{
  "n_layer": 14,
  "d_model": 256,
  "n_experts": 48,
  "experts_per_token": 2,
  "d_expert": 128,
  "d_shared_expert": 128,
  "activation": "swiglu",
  "moe_layers": [0, 1, 2, 3, 4, 5, 6, 7, 8, 9, 10, 11, 12, 13],
  "n_empty_slots": 24,
  "router_score": "softmax",
  "normalize_top_k": true,
  "routed_scale": 1.0,
  "balance_loss": 0.0191,
  "balance_bias": false,
  "router_z_loss": 0.001,
  "init_std_router": 0.0292,
  "lr_router": 0.000681,
  "vocab_size": 5533,
  "norm": "rmsnorm",
  "norm_eps": 1e-06,
  "tie_embeddings": "early",
  "optimizer": "muon",
  "lr": 0.00911,
  "beta1": 0.9,
  "batch_tokens": [65536, 131072, 196608],
  "seq_len": 1024,
  "train_tokens": 745400000,
  "steps": 6199,
  "dataset": "wikipedia_en"
}
Below are experts of layer 11 (counted from 0) of a mixture-of-experts language model. Rows are named router (the router's row for the expert), gate (a neuron's input weights, with its number), up (a neuron's input weights, with its number), down (a neuron's output weights, with its number) and show model dimensions 0-63. Each number is 500 + 40 x the weight over its row's rms, rounded and kept within 0 to 999. Numbers have three digits each.
After each expert's rows: "comes after" lists some tokens at least twice as common just before its tokens as in all text. This comes from a sample of Wikipedia text that the model never trained on. Tokens count by the router's weight.

# expert 3
router:436520526517494514497394491461527556536491446550495539512490558546493477589483501481437557480544495625488557494539497616505526492482497532510452470564437459455497513533505508511469526543587500
gate0:522481584524538554563460489517543589490546498490517548503513522499481551546454466575513503484492493536470503524496494553477500523507494493490555511420479471425508593539482484496557490559501496
up0:497483466515458415482561537521507433448412519494434486563507556503503482452554529433508491564530554458495466528489477451545469482519533541531485529563436495564497410514464529458440550425485508
down0:492445542492471484512493508528498465395488505466511507409586521556616519553523500485492463460508497520555487506497507469571494507494516575488523459610466495549557478488521534491403519473514527
gate1:523491494455494553512472514474536598449485516505458547505501497576481539487494526522542529410456463528512507500564530571592524539451476519534499534496533543511472457463503532552405505491476464
up1:555563516536465424553537471521457437547445472518513472542491492493438446501495499434505491609539516484518519524369428417486550560485494521452519529493516453551507478515521490441579519528487544
down1:472586484481525511438445511433486493516514503478475433481436501502588495542498541502515506529481551566509468624481469494444504536543562424480445462506522460449505508450500412611545555456513448
gate2:505513606557433527515451461479470505473482495477504432521488557548485465470500485491562498478537473560469525517539483562534465474487502507549484481528484509473449491520514528511495536483529514
up2:483559380510471554466518441589525571430496437435507488534519471562481507541595390516474475510502424502515517579549497567534459478503463484536481490562503543498513475525482568529517534469519553
down2:453508565552454470452522458570527409492464483491543484515512474500437586572491434472508488527535522524547507516513511506501531490495490434528547509525510528486612519478490495468424503514578519
comes after: " and", " of", " with", "ing", " for", " a"

# expert 33
router:464497572471442514528496520482474551520484505509482537506488489558472496529480538445489522436496498511545564457592529524519479557472454500540512494584499442454516451567539575488469490533575493
gate0:596541495500507511489478487526535611538466483524522534537507473517471499490471516494507529394506524576502525495516504483516441488403527453461480493512514460460508500528493535485527412535489530
up0:541501473504439477485502453516518523561465480514467515489448487493608542510455494498498558452514581560535500464468478398508462433445539420525512461532560499452509449466490544447498467475454468
down0:536462511491559508494513502479456519534557488530430481446535454484514537472493477496483526400498485543522442428536524462492471475427597490525492566542463489443515524514525490522524452482481485
gate1:475533482450484527543501482511432515570579515446536556506552439543472586554470550520497606529509447480497517446481494545477554490511510470510493486504438532500492511561513492426530534494554498
up1:495438473490509494479571583493546468445441492549426510538450482508514451505539492483525381517487572457453508566508488516572488479478558521495506520567564483561462541469475501471503449494494530
down1:572477545524491493468490478474570505541518489432504465509509492503533502518509541511456502514573486527482411461535505464523496455579502511446505511446528541473551499509515516495488530458526532
gate2:529496510526418471510459504532550559488534486528441443481466435498511460548480529448500438506523455567513508414476453496533459495518402512515488466491461471499423503459521520549474433553437503
up2:468452491501534456523487530467405422503524535514609504509454578549483501476483530520492479428452539485510477605495503509525452486497573501413536547518477523454511436580484467497509486406583507
down2:484527485464557462495518501467491476495507425481485522422447559490552516513515413505503487500523531514446470517515512545541539530510457408474493480519509462469533521518481523451481561482575473
comes after: " to", " he", " ", " who", " not", " and"

# expert 13
router:545527532462476517447405515452491506473523454517503529500489492499510524539481527438498582514533492524424526458538527531513532501501467550530459488533491449507562526540586526500418530510518470
gate0:614481492411510492560397545504494480550494454515494550466463503544504521439489461516540555524562599499617594431471412522589489567537487495508502496480542462504493487456438464471502474505537560
up0:432515489445489463474502458560509513474526438423545453533520522515519472534461491584430450537505515455523550530526524466494512458485472476578499513493514480418511482554489511483523459527561523
down0:499483535542466548468495475492537496503613474516483499557545514483559454529506527556495435450467555555504459530487463564480466492579503525485458556531586489493454521474579454485472505413557452
gate1:490548461498519503493537476434491517440470566535489508520459547510583534458471527481452477444502436497518501451513558548566553464490570474530461455551494501526519443553568532500444463447498515
up1:537482412510479558515516498444439525436461570523520527477546487550536518488502493494547441458508453492491573452452534518584555528535523489471444494510505548513501464585519589493407465466492545
down1:515474523489476564500515547497455502493536527541474554470571546439508521483538517483510450459454456461451499499433495524478554517459523513554438530470488450530438489549504506444432516506574607
gate2:498508561511458474471499561547502511508462491503467543516521482479501449548547508496414481543495486524485475534577475445464480531515440527550500504491522463471546521493520442510467474486484487
up2:559513498479631506555444503522522497486514493473476537479479553482491456552567487503424544625469528476496511470484503460550506585577466543497524481459516452469449474499591477534468547449529472
down2:481521500540431532503537525478455517500543518502518495488451482461542538526567449472559448517415499509568539502491471525466475528549482496537484494549429534492592550493508552491478561412511504
comes after: ",", " United", " in", "°", " Country", " New"

# expert 30
router:460546517464418484493454515484533556515510502522465529471504533495494512560469575509490559474505497593481585476487495535558477519413429511511457425517420467456536563565529523519500521474534506
gate0:510455506495471527528542561517455492524579524486530510566557518503487466500502521490482546463439453483508488505565539524522538560472445408498480480534546416446547535467488474516525541503540595
up0:526458464513499528529493507528449522529534500523517562538487442536498470531489560510515523457458493505462560506484467520476502596481500448499562515491548498413487538533482467534499497518454500
down0:465505428528554521534496471499495523522522537550541517522578513462501485504516511510521492512474555528506512582484514513394516541474485526538507502473522450487486548385452473560503455509548555
gate1:547556534572469516531455514508542524404473512498468505410534455526468503582441504517483546483502543519453471427530524488468482496433446523478514537436528500520509457429556527497497473524457482
up1:482518483559467485524492546502476516404477539471480494517505503514508484570539459510437523502510571524493493547431504443551491502482472477433481501486497504509463426501507519522497498531498515
down1:578466490487532477461487505559508512467386512507550531503527496538468517534527507530456500492484507433505495452548495415432474496421506498530528502468492537498571520475410499504509481433491534
gate2:538529463492506463567468447494492529494530502556435578530502437595526481568488540509490497475481452480461560537408490470501525517427433454501483510492479478521495531555529629518545531509543465
up2:467463542477511539470553535495458509524467427507562423500509582494414471409515502507537559482504529491508522471548530526533503441522530507574511551565466470480501448470461519451508421464492498
down2:528481541476498543488512466485580507513583439484502576509539579532487529466474512512457528491499509489518563485505529515471478489456511497461511484559487519458455523495471488468531479488474567
comes after: " a", " the", " his", "'s", " in", " its"

# expert 37
router:459539525579554475500454527485541532538509418524473496493486506504418461519463580477499549499517472530442520432511517510544484563461468561514476452520440523504541509546567518472515509545551505
gate0:486505523461479469481426583502529540529465456516455506539505517514496472502503548544528477550547491432408489508489519451519482515487575512517464487558509528520475441571481469416494472440513510
up0:453519473520457499461497515460476516455425491509473455513586587538415370494506466440585504483493483485496530472502534587558490482430533522439433420489472438440508497457430425469508503460465484
down0:544451498506491416487603509520491570517449470408534492487517471471537480507467452461494431478453551486483461490569461540431430441518533522546524485523490501461574522445505536563428446502481517
gate1:488556543566514544510486518477535488463442538501592451497455469565489518472499511498513546480499499492477472472533446481480499491508555518466488483520574525531533514533466495492459561486483495
up1:588426486561515487461487541525464502522550494515438501491509542362511512543503499526510491463503467537483489499557600547541488490429474509490586458504459456435523534454486497454570488534510475
down1:567467502538452558459502540465586469489502464450476538459515455528505488519443461478608473519511485530418447485523539532519507515467469554528437469523483530474525548418523552469515482439417405
gate2:448432540546481447473472511521465546450535530491530515512481485471514500546463509527500517504449508541469548485496506553512500557425511541486543492492496515515496573564547486423518569500509487
up2:538470520503477401386510508521491502489511495477524536484512496498495415494541438586561522496420448486481566564521571528519465509371463516448499417481506494495525532526513477439519498452466492
down2:454489496499503455546487519558472476498554452510532556483580560556499443428549508449555495538538522431527493491544438401480401429463501458587502499506517491495584537523442489484462492493466510
comes after: " the", " a", " on", "|", " st", " b"

# expert 42
router:468537553540556490518434510512529555534548447530527541516470526497507445536475523505435524510560525575493486461487607505506456508472520485493476456495476494467561476555521556451465537522515462
gate0:473560523564479547507512504527518576539551550537481527520543504590542500521496450564518482544470453512485539479498468521589471452505557491516394496482456482495537484528518494441432541491548481
up0:479507520491496456490489468503469502486499442512470518498455516523530464454550477463475512455466453515521487578489566490445454438482579486437556479417523524581479486431503597481518468468501508
down0:544502533498495446521434498539458498533518469533540585499474471441494577464536456524478467477543476476522504482506481436478477467527474544470537499470547470547452466490549493495456513501521478
gate1:569535524494527510532517513491466498476501476513542463525433534489515554590489503536510491492516448525533465406524497514560523491473555423445432527491471506516524458541450561467502438522468474
up1:584469499487515503543523535495596539453535513554518480542456452490493522526526546519548463485504477516600457460468551519523514493561510458492452507498505572516482527534507538485516427517502487
down1:539546464513380535513565504564364521554507495476477463524502424437418516516502565447438550517463504505463514542522428494492550508493536538506451523474477449512519580524539500522531471468477526
gate2:530474524508512451518493499522522515491566442526542489494432501490526422506567483482489450458511493557518496521493444507422511515442511525480400444500549511416452520488468508464443564585458472
up2:454505525486521509452525455500533541510429488507487523472532515377470515507474501515574522462466542444480427574533574507553526459461501461583556533543505454495505509438444456529528468449535486
down2:535486508458496503527499454495502493493553490484549574592511516495498498486587516460505450458462467543494473552467452531455566422463449438464530533499606497471480544520466475531594507505487504
comes after: " the", " |", " of", ",", ":", "-"

# expert 9
router:503566532532524510457475564530557565531551459519515516425413513528534486546486585475484513469542529526496512449554556563531525529481495510484463449546470463475517508536561531456420557600581419
gate0:489482487521502442523495518526497540500556442444497511507484498511547512479564473456506485517515406526452510436525512488478432560521519477523513528466566471530504510518564472474462507471571440
up0:451475480492510557500389546446547540526464574548484479517541524444479519487493469515514525494466553521521503470464554492478484407460468446444466510482403529466495476518493522493450473504523566
down0:544467433455610510546506505523516597470577523539551545558480552472480509518436440471484500513559444532524431519450505514530554557488519450513497531525438456588533525511603450480496527493457554
gate1:483412495521547473475494488484526524527519457459476453520557534516553527583548536501534548461499558555435550537562434460517509542499444517459501572481501447554479487539503563479454475517534465
up1:428484490512465507530461505475449503410512532503465470499463508520497469499486485485454489549455503491549505539401561491500514403480507462482493484504414510437524514517552522491515481565454521
down1:521485563525452474506541483506516473504470495484504452520454537470510513490446495447511485472477484494535548522513489528524462470487476519451478524561500554412520509417561542540553467512524485
gate2:433523536507522514444471517452465454469502528521445502495510518549510575480479503418367596485511604511479515500507527501554512522499540454539545513482538472493535498474499472500422499516614465
up2:488442484497491538565571493538493475491481515469484508539441384507491479539456548501548539498478471440522509519524519556463476549488521515503486457483416510507479507493512526517517538504453505
down2:474513474496523490519448488492582490468504492468499556585474549590537463445469515451491479501560558468517600492496498511464543510524444530517479460498490551493499535450432585485516518562585553
comes after: "\n", " |", "===", "|", "|---|---|---|", "|---|---|---|---|"

# expert 32
router:553590526512481481511490468493543493551511446522497523491459524531502494496494493472468511489534521487451532504525504486531501538456469546545432476547469477500523500574597555466457482513555443
gate0:516537526486416493491429469468511541499571498500574530458534486579493520496457505497528493498456528469483511459532488500551483453463516429531451487530543480471535496500578503484427484543556524
up0:446535523561493424512433456573571463518548465560539570526535477517531511547486564511501466530478528456522509500499469467472533500466450530510473463452504536426467521531519578499406525537422465
down0:527477443515445506502465509518532410488559423490522483532473525497503547452483482462463432515494479483525528470560480499515496498457523556509500453470566530467515499464534531558513515498434561
gate1:452444495475492428494492508501535570575529498551488582426505516558533464532398459500382456485559475476542517522463506494497502489471506446542549517527482523512494467473554496445490575497464530
up1:466517532504468547489480418513556415452474473478492464588515453535567544463505488508537520449519508518491536549483483534469469488485486495446523452476500545492469517575504498532519428592537476
down1:498439446429465477499541537484543506547492564422489448478583450536560533531452466534542506448535522498447463453534516520439516555530455447463557497501545471505466546525550498509473409558469521
gate2:500506435438500456519411481483490452507585461564464534543433475492530502483500468487451454472545550534513487526491553458500532511497558553475512512489574480484568485551446518426518466460504526
up2:503495477441470445563463545481545481526472431506547497541460480529589515561467486528522520497559442527507497511513528513517479483499589506476483448598538510524509477516533577474515424465512453
down2:500466570528571457529523502528520419470456583527510540464524484503419530511570669570512488486545527480515512529455492420494458517556468414534469485462555505454527485448424494509436523485493427
comes after: ",", " in", " In", "In", " 19", " 18"

# expert 1
router:551487558517532557465461555391524554529516493517427484484481545592556471499541517390507522463534482531463581521546509520502482532480531519521497497527362455476543501537524530456433511571512497
gate0:506566517536438577497506428473486475513532493479483499504482474607485483489524473471493490493487543447476485484529483538468513497449481438538453551537520495447458590568515499484474468507556479
up0:501507470562527397507422502504550479521470527544540512504550525533474475437524563495481398558581491500525446462495487511537509497564465473482531524496507432502540450521465530486479469423451494
down0:543533618484432505490494561522495456505598455533419482560495453446483500486449555438490525494498478538462533485491478488521505499434463495558472506502449518536513549486446482501468426506471564
gate1:422539521507490578490534589514488501625507459548442502523469564531519528524531532469485417461561500539468504479491541496550526571527524511496508537525456476461539528450545467506557494487564555
up1:519494561478455487517498518504508530507454476479520509429562477436510481455585557416440524443490544449427472462472571490472460502509549571539474534508479510506536453578469531457529468458507495
down1:492459496445508477503472467505495550566513503470441557555468473447447552516415523532444541524513573458500682501504496483460524502517497455499501520510498465570525463518491491508445448469501560
gate2:502526540501491508513542462429439479473395476543419466466500482508511537547468520470529566548439479451509477513478496514566535588572504377490487561505465496463518511520589553522470508500542499
up2:530514534537562487478518452558500519528485454491551547535448501547477524497465406532464458495542474556493527506436533525512455433483458499508498533460494526485506478432509451539481555531542505
down2:531499444517593503529526507507551412456498448498498499551411535485448452449486561453486520516473464449497453527443509466523544496490506457514532530523505460511526503551471491513478552403514476
comes after: "\n", ")", " |", " Department", "ia", "\""